config.toml
n_layer = 12
d_model = 160
n_experts = 128
experts_per_token = 4
d_expert = 64
d_shared_expert = 0
activation = "reglu"
moe_layers = [1, 2, 3, 4, 5, 6, 7, 8, 9, 10, 11]
router_score = "softmax"
normalize_top_k = true
routed_scale = 1.0
balance_loss = 0.00895
balance_bias = false
router_bias = true
init_std_router = 0.0282
lr_router = 0.000616
vocab_size = 8192
norm = "rmsnorm"
norm_eps = 1e-06
tie_embeddings = false
optimizer = "adamw"
lr = 0.00209
beta1 = 0.9
beta2 = 0.98
batch_tokens = [32768, 65536, 98304]
seq_len = 2048
train_tokens = 575200000
steps = 8918
dataset = "wikipedia_en"
Below are experts of layer 3 (counted from 0) of a mixture-of-experts language model. Rows are named router (the router's row for the expert), gate (a neuron's input weights, with its number), up (a neuron's input weights, with its number) and show model dimensions 0-159. Each number is 128 + 32 x the weight over its row's rms, rounded and kept within 0 to 255. Numbers have three digits each.
After each expert's rows: a language model's description of what the expert responds to. This comes from a sample of Wikipedia text that the model never trained on.

# expert 12
router:101106103183171104116139098114096134137138150133080092094111107190156152153125163103127145105153132079165139146142161147152065103176184199117123109142124091101131130163160159076105147170082106146130124107063146114116137170135149142119062110117095127120160106159168119101157189180107151103094098109077083106123129132099147087088087149142116083097076177103103174133125111164121095115112148103080124139181127074109127127093084133098095199183128096136073080109088058131059088177143154
gate0:135130161086138129132107148117126130090117127159130103118112079125111111156101116149091106175176126091170166133125130167103076100138139124126101148145134113146121164128153129170120057161193148144100102091106106156045149158176148117084130141150079117104145183133114124063116118116113119192086128144158073102145083109130105182122106175071103164164127173117134116216164181142105136164134082168134190041138105102067122135085132119167160095144150121165137172194153186051122143115148115
up0:138164138073127143146152159091155207074150104092137125118153072095133082134081138078097093109190087128095121134128108162121123091134155136147114128126026124100124108104113100107153096146223082092089117103137095081128085183159102118184099106167125130133185063187205131071130132137122122147120105125156123146083089061178131154100103162085124132152136134104126137141165169093113139142116094149172164106134138083162139219115157072162125135136149121147146138116118147095131103106154134
gate1:101125103146137136179120074111192098161133134094149208200138100099184122158143118159180102163128149147154143136148144131108136140110150156123130143071136193146095148122162222146098162126102181102082153109162180102120148153118091159115089125183066127115150133131062117203151177144106135139179120163132149103118154160089116097174190139068092125118162111174165151138106094056129153078099129120078149100151112144114132112119113119092145133145071171088142114120181121104109129194144124
up1:128152099135147125128126181180168140101127078146134097126153152097075160121136153142126138117117133185099095137202082149075066132127138122116124095158150102100208149140140135121145185178145142065140123132099070157151129067125153154135159128143161141148189158098170165114156105131125224129109082107116071194211188121107100080114128107176121174127146134074103118208156090186151138122117143102093112173115116132096120171118129101099106124167123088139093149150094147141158164153162136
What it handles: Infobox line breaks. Line breaks and leading hyphens that start new key–value lines in infoboxes and taxoboxes, plus field names like Spouse, Occupation, Binomial.

# expert 49
router:127060090171122102178124171111145166129096160200182107169155061127088107158088131132165130133110101165177152100112075066135110080098123156086138109167169133157091123124141127153131144197136105071118130104109148089097122169124159065167123110167142125102078166115131107139121114132120142142134066118147128143139153133088123075170098123158184176145161153151139105153116092127174175104164168183091127090105107143159153141138141139133135129121144059141136118132077180103076080047161201
gate1:142174096132123147144075106183137136101184191084090150161091139148079126091071145108109109140165130091188099129084063127107158114190184085113115113171117150146151115115157088140165106083154144151141126084143151122162029125132110105130147125098079168095122136072161145168117147124174146138147109084174112140122164150075136070128072114118139081103163118139086130115145117150139179135094155122150141068128202110180167143116169081163113166131152132087142113156101185093101094161083116
up1:178174176170153141150206092152113101137103144172108136114176144147129097144095162047110106082096100160084219134119123126102117098134161128105139117139088093146106175165134124084134147061186100090080124113145103104171116152078138122146129071137162133138134129120109148149140130132094158160083122183065131133136132071097107149094179113156069109215096177148172169118126096094133127143112091132202169118115114181120152137140123091092123134095189171127177157128115172161116150113138146
gate2:161109157129163128117117172080130092130107127093079080128095143213142134138124167174096132161115119151132129129161104124082146205123122072118104140158139155128123140120113154139116113198091087086157150112058143111127140166128155164136083119125119143125111182115131066130154185139103055104158155177169091211096076134162156116131170142155147076179118130134138065104065224159135144172126121051131065140126113104121106152121118094129147172121115152137119130104117140072116111103067112
up2:153106169135202123119071122106150110115132133114050062124132108154145103113160135177094119116123127132098155161135090135124128158112106108108091156163096139120135118168097114188113132190119115053153114099082181079159131163167122178138022053162145172168104159151154091076151156119122120114140150196195086157093126129185144135107137129133150063138139135121149069105119186119134140098130094082091117123142108148160121096110069143152097139178095156130135132077099138099089095099097104
What it handles: Countries and group nouns. Nouns for countries, places and groups of people after the, of or in, such as England, France, women, police.

# expert 34
router:135104108121115117138131129146140138108162144154147112146075129118122158165124138107124119100098153181140149098165158157082130151170097133118052072158115120108102173068155103086151180088183165171161097178103143120163110095074120152139190117145198162125195063056096064164064169131073130091074134146137088131130159149155081125101178090192100093140145175170124122090182157124133144115114153085122089084168087137177133178164124101140109128145130130126097124115145100161158162102129138
gate0:101090116172073149099137084126113121104091075091194092163144135149132096146118110126079144166187131168134123068087132140121113124126069149173142082150155053106110104058185150175138120124147192076049132154118118150161186072059132123119135091150131117167127098103142156107161140163130107210122112125181115077135107116128149160116153104174151130140130142147164184159130073104068128165135114097137133143142140125104109085085162169142111128112116126179079131144097194105137101107083107
up0:101151149136143101162105149148170130073170157142121087120157190100093113137175112165148141100175145136082096123109102061110174098091126124105163175091080108213125137153092117113116067184082110117096101135189131134173090162160167166094127096124110109126141064128123096163106185135105125151123160178148133099154148091130085083127093127088156104162196149056123132113114087139146128136115149077143170164110181087073113135168169144142135082153089090103167081120129134070101159156160140
gate1:055144149113126148097071147098098127094145113081109145109142066129138154077088087110092166101086138183119177149134126120162104137159167077135109071064148164168109157151140126107112132137155145152128119090098128122126097152097154143135142116154109098094157108118174130117180099111179115204113165146090156138102146176111160126114135098160143091124159135170129136104055177161087156172084116115081140114167195066120137116082173117073049122112201114126128093175146107067103069127142112
up1:127083143148124100103112165118148123126180133087163177191124162063120179114094153165100126167109230169105101146174081149060169111099137171124123142173137087167138161161139123138102080127095149119124115122126187154140142107103105117137158130101143107131141144169144134101127102114100123111118094136135101058188134140161093170075142167064117141136126074110207178113109095060122067155110123144150128082117216150120173127146176109097118136178114094145119073115123105111181110136149099
What it handles: Digits in stats. Single digits and number words in sports results, percentages, ages and race tables, like POR 3, 13.5%, ten, half.

# expert 25
router:088099141129160114157123075168122105117147086118126122112077153148157104125156153190159097117096157075128111134153121158097133158126162098135138150217130096187109145124080087156137159122142134142163073108149101136138072077146089160123095141092221141082119062123104179082102127151107163102084084153114151149160146132119093104093079110161105086133113134149115167106111129115110153112144081185129073143134140166136117155106075131144080140180092063073140172131151112181135206201114142
gate1:120195135128163101093136105123129143132120128128131130031161134134192094122122085101128101127117140172126069175159077134131132052097107123139177177152141143127053092100117159144146106130116103201150139132180175139164112108140124124149113097117104047108106131124090059138135139188093125133160149073146073150185142124141135050129219056149083124133117127142132083118080132077154149138162132144114121118125152198181130088094108079161122104136106120090130132137142148118099159088126118
up1:117164149134106152189111137125125157162150166086136103112179155156142154138191119141103171131104175182177099131096118139128207067105201080183153171045165124132072109128115124133125155151125173134119112112175163120140154090083091100146117143067147155150158191177116097110162137111093130131089105114135165121163117133187150099116160152080142088150097190168131114055133103136135147104129112121163155101134194091089173151118096153123088122148093095110185158124115080140182140169100131
gate2:115117102117166135110099118120169076119097147122216126106161091074141085087148138135137142180109142127119127152085102158051200054151152144124148087138110142157141166119132097116146123232150139119124057170109101176154113107178140166105099175129104143101105139156088097156161115170132086143159124169128134113144107113083077109116076104146201145144196115118058099147151153186129141067107110081091113145103132150110120128151137108129132119133180162171182124195111119085141135107145125
up2:150130199148116155123162151175142129137081182156138095151094132088069107184192123170082094100102096170115161108101135181113173086107153124098104113103174079125117164173106083147120110156158123084082104114178124153138149103143115174089162122132075178086094136131130180094188085096087115089105105122104155114164099118137167163082136112119097147107140083120100155104118141155150103112119098095144054169112112119147118183105114055167121077139174126095101111171127130047149145147189139
What it handles: Capital-letter abbreviation pieces. Periods and capital fragments inside initials, codes and coordinates, such as A.N., GUA, POR, ER, and mid-name lowercase pieces.

# expert 19
router:131137126128199152055130090102080119166176115151165116105094153138173128106139135061138137145109155105158161154125156127165146149100121087150084189162119141118171165165135097119132127097095104112132106153057092106122187089151104086133094082138145085111114156178141080072099143111130171125115126110075151152141089100175108183084052127089136122105116173080107160136113135148149137141172165116125129071192166180092160180183154078134122200170153125095143158121147080140114116076139148
gate1:131207099115159143138120111130136143065096084133198200189168076089202138178097117122087091138161188137118135138127119108121161099099211124137158109108156074165110103093113135128111142123186090159139126110145119138104123173187125090158148164152148114139089107120079143168157121154153143136149161143131143165122176167131162140131110133163178157159112114133194084100141146084114146104122062154105126138163125052152112101160113125164151173169114151113126133122126123068206142161185175
up1:092100146112142136134132123106133102146136153102058106061123200180056111106161155128115133093162142090160175113086156114114100099154098133125143164144102116171142184115115045173070107112091115127141134094139120128096132150125119136102154062108079158105144226129120104145076115127097121073100098126148106096140105117151146157089138157103084100175086160134136142137174123147110034148053185130179174154120106147073144134098164129087120106118154117169147120155117148187077143120087121
gate2:086122129152107162113112146111122169149165103155107146162102077123151089140162170139087089093092164084128124128133138143096060108123132113172161133124086166114126124110156114127076182113073082123171179142090132063147117132107139135138089118127092150147088118079042106098131143133081000125064153152142121132135087109187093184114165154103137140143144146157122102111118104155151130135103086129067114091129139187117178130115087095073151173110129159114167131121155097104175151153124109
up2:082185125128082097135123124121122154134150064158107097082117086158103065154143152136100106123140144180092119095145137149133100193093165100120113142116102093130133121117127133127084210109101154065164149133133147097123136095071080076152157156122055190221169058087097108162103137119128155126119128080157097155088150122104095173124135063129101182120150111112130147133111110104120122138129162171158126117141164176123184093129115213136137150162084110150130103085183115148109061101096123
What it handles: Hyphens and list markers. Hyphens inside compounds like fiber-optic and Iron-age, plus line-initial dashes and pipes in infobox lists, taxonomies and tables.

# expert 50
router:108069125162113096133101110136148095147060171100130130144160174119095154172156081173118162144166086085162192087126164127078128141094165076159200154118176160139139170079085140094171160162137141150103080123171076178105091170100173145119155129085133100159085082107121117127138131170132094158064149165087186064090170121152129124113166131095093150109127150131157058113099107100137082079094139131115111113133075151151103101118077092100122109095087108114092086163124152145127116081119134
gate1:107128155119099227124118101134114107132139119168124094143171065113123157108141098152036161107103111174076154134130096122120081105169178138110145141111187104114079115088148121073105154100110173091170122145133191121094111140088139168108177095131199090139178085143132130134103128132105112129154125077097148144074087132143118173104051121108131127083096095171109150176089156159065139115089124142110151083169134147166056071128115190138093136140168125138093128140105099163133151165177136
up1:147149150126168063155145136119096141103166163157121157146120158127080136133075143063110117157118153082152153147152122152158173130133142122150086106143119160117152152097094123162139090210184072178118158074104114171116167149184119103158120131141055143124099151133110144156144108091134141121136116153145099130107146156084186133158121090125108170149139171087147079089161172092190145183168213092128072142101150086077189116152163067118156090122114131153172120116148169059116167135116079
gate2:106134101164154078162146103114121133137108117145141092091094165139141120099148093096134120130143155159142137051138132137124080107102137134111159106129147080120141131175164086197127133173206094204181191109100143141096180047137101144117146153188158166114105163181097164184152161152163088208132089114125067125112139100118136126120117092116122167147134147130152146170131151183092151125062037125125157128082124114171119112105120158108073181138092157126128133184177135134153177148130125
up2:124084113147141134084110110123112057191104140094125199117171085125146188146087133146159114150110140136122118156106158071122157123165150102121126170146122145183120162068109154112119125080084155090045118107129133116083107174134146128149146111091119110108145107134181130078151101125158183097122128117159168120110154154085125113153184192150155089106069187194096145121156098117103112126188160154138148103176166139069124158101113146139171044101128068144124151082063093141123091153138168
What it handles: Measurement and material nouns. Common nouns like water, bus, local, health, units like km, kg, and numbers in sports and statistics tables.

# expert 45
router:170164124153082080092100172122119118135048152126129071070147122075137157105152092186137151078148116181150148162111131074156152125119094126142111114138179127135132136164157186125169115146142109131152201134136125127138123126149194082096153115087113173124145140197103144143100130149157065120078116115162200074178084105106134141165103151171189095163159141133114124151127082152144104082074125145126150082123158165140138189122121113191156113099049145105121152134106105107199079133138124
gate0:065118121135132130142126137143151139139168085166107125141157109137137085089068116147137133145119200210137139216108139143138143156125089084168118158151088114086164122073184113116095065116106140127137131158098121156154079125168132138121098133149155115084164082113158140124108042126155098134116162161139135137082126167121115162121147074138080117109067159177067103133137113205178160152108093124141148181126092104122109056167106079099092142087124177056138113103113103196148137100136126
up0:103161129128120117160174167093130134138119146153135138104157127191112092151129215128130134166076133152158173164093100140124186118105089086125154117082089113143108121158112134139100129135128187149143087135121122113069170172112135093115039089129157061068167094074159127141195088153171115126091150080142175182093081170153090113083139099103187050157049145106141143083105121167104141104126057125106136120148144099145118119137184088098108103084130138092155159123110139140129103133132126
gate1:108120103148156135106132077134082149109154136139090120119086164111119159125059155170143097138133126183228165136070110196121135162143107065152100136145109155115126123075113106098093126096144110155124093191117157106170108114128173136107123180147118134113171110145157107044128155137097120116144109135132086160159137119071084126105125178118103114150099056154123162105144139124119195232042141086133155164131119181105101122041150149099123147120111117121124102095125093174122110127163174
up1:130137120160174152101118103095082127104113107134094149126090093087144143146074104148155144140175115206176119149077135186125124133180072070183099130147161157134155086076080116076080092151125155101143102166131135080179098124082178138144153203156154109123144106157134110075103140148112157086138109134145101172142154122049126132149174159120084127123136116186144165098164160098107170191116139066172127154080116166089137134108157203102126136118127151132114143158075074146115103087149151
What it handles: Table row ends, San. Row-ending pipes and markdown table divider lines, plus San in place names such as San Diego and San Jose.

# expert 63
router:093141118105155140139132135136087133129176142158192155144128082173151178106164181094135108055146159115123136098141158082139128090135091079099052129182099136127121112123109096123090153137179152165131105163126102120079191144202130112121143174100094118104156161150145165163068092102151162093172172144146188121107090173187117130137175123100217127131129144116132161088170132141161128124124155083155204117165179114182103171172168105156104107160147120163155178116109123153125120105164168
gate1:122103146129151128089107140135141130093125130074094136118124189153163092118151091129172117108149140130077107198143138120129092095073108174156121107119135124090166104139143094086152096124156207039218142102156181077122116079067165203141145142086132092107144135099129139131145114198175133158094142112148097151030142095124088069090114138143110151110114100081094085120142089121151130141099057144106093144091140187149134158157147183129085136102095126128093088129127139112108153108150116
up1:106159155141143181110149120089111107140119166070196170088098106119038119170090122152107147138089092098164130075144123169146187159156181147138160096131144116157056099122189135146098107071137124174039137111099072175184119133169140068136112156147122159078222081115139143152165151111115126139125094138123111143166139152105163156113171096117091170161149105171123172115114183152123134128148158128127114129123156139086160125101154103141150171124200123139134085161177155119099159116105137
gate2:079035109175152117112088079137173147140103140164126133128138124156168139137107088121093109091131185189140177112127146093099123094118167125115135147121200085160087157065117115149088118107173126140212182103201097145117178118109104187077142138108116142128102144128140109165143073162112140084163146098155146146081131093095126116079141178169108161123104032153157119140135151153125129160100107163103098123162158177101070157158161134090075097159105154103100101141119116139142090153092149
up2:061067137151158136116070101114125173126127131133119136131087126171148111093124124137084105108166182206166150116135151112113088084149119130121132165171194094172117159082159094155085142096183133149200174166173134111106176101122083172078114140139129162141062142129138135135131116147086144113153163066165158153101114083103131151090148163166098169108095055141148146131161159133087129162100104165140124164157173189121076148171184150091087109102083141129124101149089137176164105174129143
What it handles: Name-ending delimiters. Line breaks, pipes, commas or spaces right after a person's surname in rosters, lists and tables, like Johnson, Williams.

# expert 23
router:111093067159105152133131056159149145144184158174130107141167165099119105108131143171098116069139089129097115175095108161124130150159121086163158125110113162117152137145131132171091194095189098143183142182112123145140170186055155118138088122071114133160142197088124115112177130092122139153105089094125185125161135111173137101113123134137175130184171091156117101143126119069117110166121176170132201114130096117127168144165063102084151171156122158112055102068142160104131165126125159
gate0:071179078100129099120109045034137156159110105096140162150162124154158128123146078134106136100104134155122107136133125200119176146105142132120151091111172097148080110067108182143141126156151192115123103147133093138107092140094109140111159104169105147138120069143129061126228145115126154177132153088155123131082097137117124130159115100166087118166144076144133104089126173076066174134168067171124110102148140146139181121061119134151115113092124140131103120098158141070069145108102079
up0:076149081105156126152141079104110132142145123133160112139173130153148154105187103136101172056113131158072090129128097164088142119130094132138179126107134095152043161120143149159108119121162152170118118199123065102179127133083156145117206098140097087132076078153093137119176125126083128147132151082149147094030097099106102153103115113175095076158151050176127099089144123096126153133133069165135085091190155134114172088099102146073120142124105101159098114090133137123122151095111118
gate1:089126120164134181110110104165065122147132154126090129085181135109090151129134139114120127169110132104128068108115133133063178108132103118216102209112102100110142116109126131145140146074130078111159107168126134096138160081057086127195105151181124110147153127112127159081138106106144077137164099112162128112121188100078161120093150070132148104130106157143160136129165107115135165133161121133137130154180197172159072149128118145100083111073225105112135116209120115108137111151108204
up1:205145127118076125155171172103147146128113104130153132172138164095183101142122099171155156087124097127146111161157109125153131154160100120109144093185144150131090153142167129064104110144115195192053143077153154134086097153135145106101143167080136122143106105134129112148143129152151133171098141170103133141119075142107146068170128076157116117110178109196163133167152149130126119188069167173136114062097106056111135096060098143083150130138102131136058104151112145105212104108178144
What it handles: Mid-word name pieces. Middle or final pieces of rare words and names, e.g. ip in pluripotent or centipede, gh in Lindbergh, um in lyceum.

# expert 32
router:170117163115139164203137143120082063144072165113127082115142154127087160133110089106098103126129164176145075166123105121082160157138158081142108106136169162084181132109114158100127126120115125087132123192169105183082124158073170088111121145153082122151121202040129140083110171129145154113166123073160071086151085100159082193131127121136090145081110149172161166109154157127102084100123113090123156111150160133065142169129125129128156146132117160120117167088092161110105066144132074
gate1:106146160162118097174120142197106174109159166139115057113190039133191102119097159129103139150160180129139155111121137132099114100099140159102156110178119085139162164163116075092165105191176155136065115140090171082123116123177142097096086129114118123130139119198139122045139181122117138140132107155129102130165189152124187134139119169124056081139116106121111148120155059155126207120100119161158191146140108116134114112113153087160141133124189187135110142111124136133139122168142088
up1:105135085128141154147191117153139155156143063122154134133153134089153119146126140136205141154134140100122104146040114117109167056133115076136144130109150097098089128136126145105123115136099160191142116066119093182131111125175076132121114171140099125144119105211145132116154128135129085244123132118134090129148171113105141121118093150157111164136121064118144147125181052133109243072128104118121168153109096097089148134132152130127143158158169127082110136097157084119168113134165200
gate2:149127110115116156157121125184151119064126107224149073121158138152169070086124149113154123115074171091152100147118109075041115101097145097169099120123168082141147135137111193148088090107129166110124187112181143167134147146126092111139104172191138099094113141123115136137099133130063169148202087066158152127130093135126145120102123113089155095085129146080136155130170185146155090150109094166155099040110096131127169126168120137085122158132122160099108114104129092125158159143067177
up2:160099126179113175132148150163093115096111116117064149172132140131169157123119086119132142215089066198135149138086155102132108131214125102118140165113110141129096138115109135143130144184117125103099140121154134100141188110113105147143144084127061077169198109154121068199123110148159108103090159123121136156133090044144167117112113142102111120130170170142153131180124048078146114106131080072128107182113132070151086085117169106113126165128110189115136182148160125147131085098098124
What it handles: Conjunctions and word continuations. Mainly and and which linking clauses, plus table line-ends and mid-word pieces like stoppage, Masterpiece, outputs, Percentage.

# expert 0
router:135139141140119143136098109139111148148148126220123159103173113132084070035121158124095113099129120093190119066083125105146097111116119125175148123170153199078086107088154114108073158123094096094084075141137088135129171124104158147078146097174116110177155119182136181167141107135111140107163152079111115181180086101093107144143126123141115108059103136109104155134156120178175089125121152122129131152128127195172100103120127099155161192129178145148146095143122151174160151170049150
gate1:110087139121118095151071114132151162206083162114157117108138124129141070144101143148097197089144180170121147108067096142112155088099098178142161118080129110121119141155149115139136113126141141118088085114166198132147122116058183128190127123148163173155189108151134143108180076112082144156127110135110133158099154070050146118102140140127163123155110223106088095115144147106118122178193066119122103147112166136147122080121091142136110089125142138087082129158138128185160157079137059
up1:117116119128082081130121145190138175105137117133062132081108102194125058128099149133129134131134189100143108164128153131120171166126083112113198172156162173105149097125110112116111169116117110196139078091139120144102115128123128177112074154101134112180223143143095150146123117084135110181175148138136182145146141115138108136114150210181155114156103131101060172081136189102088107139152096087126097113146159084111108124123111145122126112053163163142082115103098094100132172098153057
gate2:121157106181100150164147132120132140106111135160141121138157107172106099182139126143150115123182101161122150082125104177127179149095108192195137162180150120128212162096140102149117154156160127081156140081159138118106136118145161113101105122210151074109024088149142118095155107109123105121075130127094053190099131128163126098101077132195173140115134134111159130107121103140167197169082173129134065136170147097109122114109137081124133101106110164125066140152135079123114073109078121
up2:163105130105127158164167123152124132108155101155178047078178102092158114135165170109168114079124120128113158106137092155118131156091179162123079143090201113170094134120132159176093090092141192114142138138113123137116117127185184188133152168127158078111041075127138082122088150100162118146139129139097091138157099153175074118103153148188146146123133144150084171115155090139184200195150145105150110088195102152103108156146105135080125103191086118136158131134075134141137117138117106
What it handles: Place-name pieces, commas. Commas and word-piece endings inside place names and addresses, often Spanish or Portuguese, e.g. Rio de Janeiro, Usaquén, Brooklyn, NY.

# expert 38
router:154121152134083119127098120140132080100134166092071089147109126163118104157150132133132174128102059169142114164168097171140107166152131088179180125109074119139162129162113089140183153075072115135175169144149149148170089098113141149100074091160131081075114058107186163079125179162100187170096148138129061090143146155147100165099090120117123158136127158109110154078125110159104056113157122117124091138081133175074109099098154141068147091087141199134110145150136109107146166172124096
gate1:072123125169116139156157099127127144151119207155123190130162152177090127157087089129120134090121137122129145165183108154140100108099121114130137125170159077104142119102118109136123133176125057157121107151099161134137150130104117170096110043132149153099103132141136151100126164140104164148083185115098096148135119136130132115061133126152100064161166139098163130104116086106098092163146124033109109148210208108137103151169164140082119160107114079081130107140085088108150241171098130
up1:130148132139173166176131057120150106150131107151133123058136140116097131128107061141180100126095103160122119195144169082087093129183107136132125123143172104088135110117097135158173043120092160135147156174154147096148119142108080109182144155189161076080138154116162135055113146139155135069088128118127085114112078097142101094086124127145189125116171148094159143099159150098128152174136126059179187111119087160087139138147160204092070103069124141132112088121150119141147124116141174
gate2:154113147104075114120077090095122121094101147106143110160118149137159088160133079156165093119148188157157125145197146168134094162216122138144054127185116126102156157116042154109180172113111172109127127061112145101095112130066156147110077085142127157089146100191092063083137108110164098065124169125134113079101126135173104159104165113098145055131086089101152132156150182124130160184123095140122147119137127158151134061148091146137159121157143134123110148173138137099107130151113076
up2:137123105148096130113077140142116094134096146106134098176135183179187098168112103110146084057133142081172151115153106197126099166130142135081084119183106115118184161135097159182177098109139142090178136100115126119101129113152110138095100145121119126135144151160154094101172131101146091154073128098142119086069164154179114124184106139160108056115154076137185145188151140064084109204146139111125103108121135176145136082098108126171147087072146175151138161105124102131203117132101069
What it handles: Top and taxonomy labels. The word top or Top, and pieces in taxonomy infoboxes such as Superfamily, Insecta, plus pieces like Google.

# expert 6
router:101115130102066165136174148148103129194167182142177143106128102195089127079139100089159112138151145147105157116161079171133132083085185096069085135154147119182127137142115158133184178130130149153190062132129128110066195073129146115148146163123092134077145170119140159091089140130106140174137112092105138116089143141131144143117085112149145153154164163122070157092143110172111140156106170099119114150173170112170092145149170069125095124151142074142115175093155146180170188088156170
gate1:104130144159145096146133109187139094047140128118166112119194110126202182141142080134156103099169180158183123073139109118136135112101154118124143151127143097171144140116085084131120107128146115122191139134133125123088150130087105102175117156152185124110148104172138159150141073135123129113187167159160093177084188089116136133064107160147118193119126142173146092148142101131030137176066095194068119104102146161175080130172161151130061107133094121114138129132145070125116151104136116
up1:086120128107121130136142142167139137074142078117158124100201118158180156118156092103111099077161167168151166097155134105157105126103179135148081160133063145133128152097088092133166137135173135113148160148145115071078142096088067094130078181130157064133173129107144103125131096139117164167189185118121144125113144056137118136074118179164134140148094152101120097116181093149035110156070064139111117142090162176150100136170166127139085102122051122163118117114170117126093107124161163
gate2:124133188091132090154130111147114146142125114128123120148130120125085140130114101170055146177078122134155144176118127088107131163130098152109130168054112116052107176092134144121120094096121157152083089136133105190129078098153087155090114152120123090111071100107172129163131106130114112075132112168152121163168105069139123092099121153179105224118145140161061105119145194144158168126161108093062084135127121104140184149093158082061099143106151124074138124149152147131068077118050122
up2:057137170080121091137129166146141137132147130145121169111114140135108143171158122140087162140072131144162158181144148077155119132103096150125113168080106121076067170106106144108134112085129126141108057151159113199094047066130097180093128154132131140094125095090166122114129144092132121070147139138200149135163083099133089156094113145106137212136131133142085113111184191165155151153148107160060090114131137105137153137116172090118163112124161130052143130175151121140114134111028123
What it handles: Table cells, sports names. Pipe separators in table rows before names or teams, and words in sports event or company names such as Cup, International, Prix, NASCAR.

# expert 54
router:151093116147129157080156091115092110147111116125173185098133172128113137101108072134132142185122166148071099136168143135150116156162108177104064149111170141166168164154132165104078113150139103094121157196110104129150100175152157085108123075137054076153164175159100107130109076085071134122134162107161123169092117176139184087138113133152118096120067112093090118142175122121184112114067121149115083128112140096172167180153086133103166106109142133193170151121155162092136092052139094
gate1:124112169088098140106124092099150187180157091092105097113138080138112090063127091129094103087117101157170189120137066162157103126098136191099119128149151166136130094156129205132115115152108086048061113152136078147179113102110174132128123090151155122160087159122101124102127144125094188134126127151045150090108107099142113188111100108073095153164138079098133149152168152099154119140129085202145136153083093129177095090111112101103125125115163116139054101134135133122123188090161094
up1:078078153141111133092105113108217190110109120127104125123159076144072098081123131115108113103117095143153104117148066117139113133092074161162126139079153183154137138159144166075116172141130126044118104125075091093157124113128143218133106137067139038142149132146079082163138119129068135152134090171088154106160170083124064092150140085093090129187112156077156125110100124133117123101169138153117146108067116089087112109161119128109144093153133135149108085154159112138119134175078119
gate2:085090141122084097119140134100147085126081151196101127108063085091109148128129088176154127137120093119098090163113126150144149158195096168158167110166209070167110113111137148128110098112118144085161091147228137115151144103185165158123140119156143168119153151136209118119094148095157113170109110135155107159138149128134103141146090110156138116169145063093097054185147120151130134181139134168180135097150149142107101128104144147216136136117187120117126109162168138100171189115125183
up2:074119137131148096145176155107085098101088152133143201107163111117156149149153086126116139175032091098127073156159067102063128097159129119130143086126136087126142176132135148104161112090067139159139140146138163085174175088144125140118170155106185170124167144158160145083108113136141038152099127096157139114132129125072151165148144072136111069130100123125129136155145148178151143158072079135128190072150147086103115163168161089099092151095082086083118164141161138114122183129098147
What it handles: Line and sentence starters. First token of a table row, heading or sentence, such as leading pipes, ==, The, On, After, When, plus -on in postponed or Upon.

# expert 61
router:096157140143172099085175142116186130090044148099147077100113091123146150156126159126068134152127089189137130103116134169176111168161141104106186101140102153101142090180123119098127124084117151075135068119163067147138184106083136145107132110153124086079142146101130169173100170117128140117155139054116125197138102077132180105147101143107157100147134183086119093148149164189126160112132138129061134098099110152123118092131072086153153223152108146116187099131104164140132093133142166
gate3:118126087129125125144132140162134137119137140173180132135145158178160141147146136168118079157131072145158076161106118163130109120126182103131093164110107113138139126099143149147088158089097121134196132094142116112175145115122124173057084099088102155137110118123098141162052128130181089169109155125043166173146091132109093175117123153131155128224122100177124142122158137133099151126101099090047105106162097174148155057135157052157124161088160185114138119155087087175105059161107158
up3:137176101150127111097121092131153133124092164145097100138124133200148155152157133127120185113115116167120055143110176166119120154106096112118122093121125149108186176127122193154191149131104170126087198159183160148170167065126109055175095123117188107131080127136109128144135145197115196117133138116144114146086097136021121110094159137127143123155156146176118137150136124128095139162087093148209163111189116137166164098092120136139172118098181097104096142116087113147067135115095127
gate4:112133140157087093092158145163123135126136200135160090101160108192138152137112084152114101068127141133100114148144142117107189093118152113173087132127174056168066136148161101180100156139117179119137084162120117146093132091147127157073142111070142091084157147122164173127085098220156099115114155135185125121114065110128107160112083121099146156129137123137128147116122146203125133247173122110180193150120116149134097117124145131143160167111121123109129098123179106164078175119082092
up4:077094095169081142110154161171178206101129150127137156144073130180096196072143139175134099135173103134115144113091162185102114122109141153126075098160122140158104107077124124183093124106131170122138134096202102145155103104154113185094177128097162117136240104136157142140073129158114121145166131115142104182064162075168118134093103134200154105114182106154129130122150114150133118107123093114143136113157181111094120177159127160166142096158135113132150135129148051149125115187151108
What it handles: Section breaks and midword pieces. Periods with blank lines before a new heading or paragraph, == markers, and mid-word pieces like ene, ple, opter.

# expert 15
router:140115170082122100142152139182130108111199137165127148136151157096124129127146144113108128090140096179102142155141105111059118155187152083088161157172116087124123169183131143138163125129136098097082162101127136068113106108130119060165078087123072083084080167109187093125173132110148097146184087121088156145165097126113134091106131104125111100143179163108099098061144138062194104107151157110181169136096136101159131104164141144166135209089144104109158061163117157163175149167115135
gate0:108091151121174169197155111127086111136185170108155115136082069103114107054182118139166122150101094093128120140106080133136128091149094133124154144140101172164183152159152133057133105051161170067151158071134097168142105143172122135108113090153106070119107134151126066112151200149139119135126155159141072112159093078092133110131092104126105142126140131140108058168171138139120117091074119081141126130045086144176120099168147117125149144115139195176193092136159136119134135128113101
up0:159152101107197122169128137125126162143172128153132133145108060113091067144103163119165113137145138134190136105146171122140136102130107134138110113025133183108072137090124179150129177104110090002169129150143126170138152115162073104106125205109102175175120149154087136163150156144138132110112124134109054091129127148157119134166092139142119136051160135137102105129100153160118116080121127121121067106118107129170166149126164097173138202143138177156174157123149104121130166067113135
gate1:189138125145138178127149029102130122129116123160137109148099099163094143109096143168142147123135146149108123173143124135138120155135099142131146117143119115105144151123134130054114143110195113115112144060172119145021153155150155138204119122178140158090056154151147109113111111093205147115128178158134112112094158156134093103111133121154193103162104115120143112138132124112167118138163087104106142124181116128208178144139128162085136177137195085106211108136175101137059075139078148
up1:172162089133173114092200100107180135168092141142153103182158111099113087188132133084125120136109102062090133135116116111170135099139076130097149161165090142146185126119110124126164157210110092148179167152114162099116132150132134119158139132107079104158107150181130137122130154165122120096149098208157160173149156116137139094151146103109177149121164134088120082109110101140152092104163165215127085144160109139150157141074119112182087090060093146158126176115083158104122074093119050
What it handles: Plural and suffix endings. Word-final suffixes, mostly plural endings like s, ers, ies, ives, ics, ology, ending nouns such as therapies and Perspectives.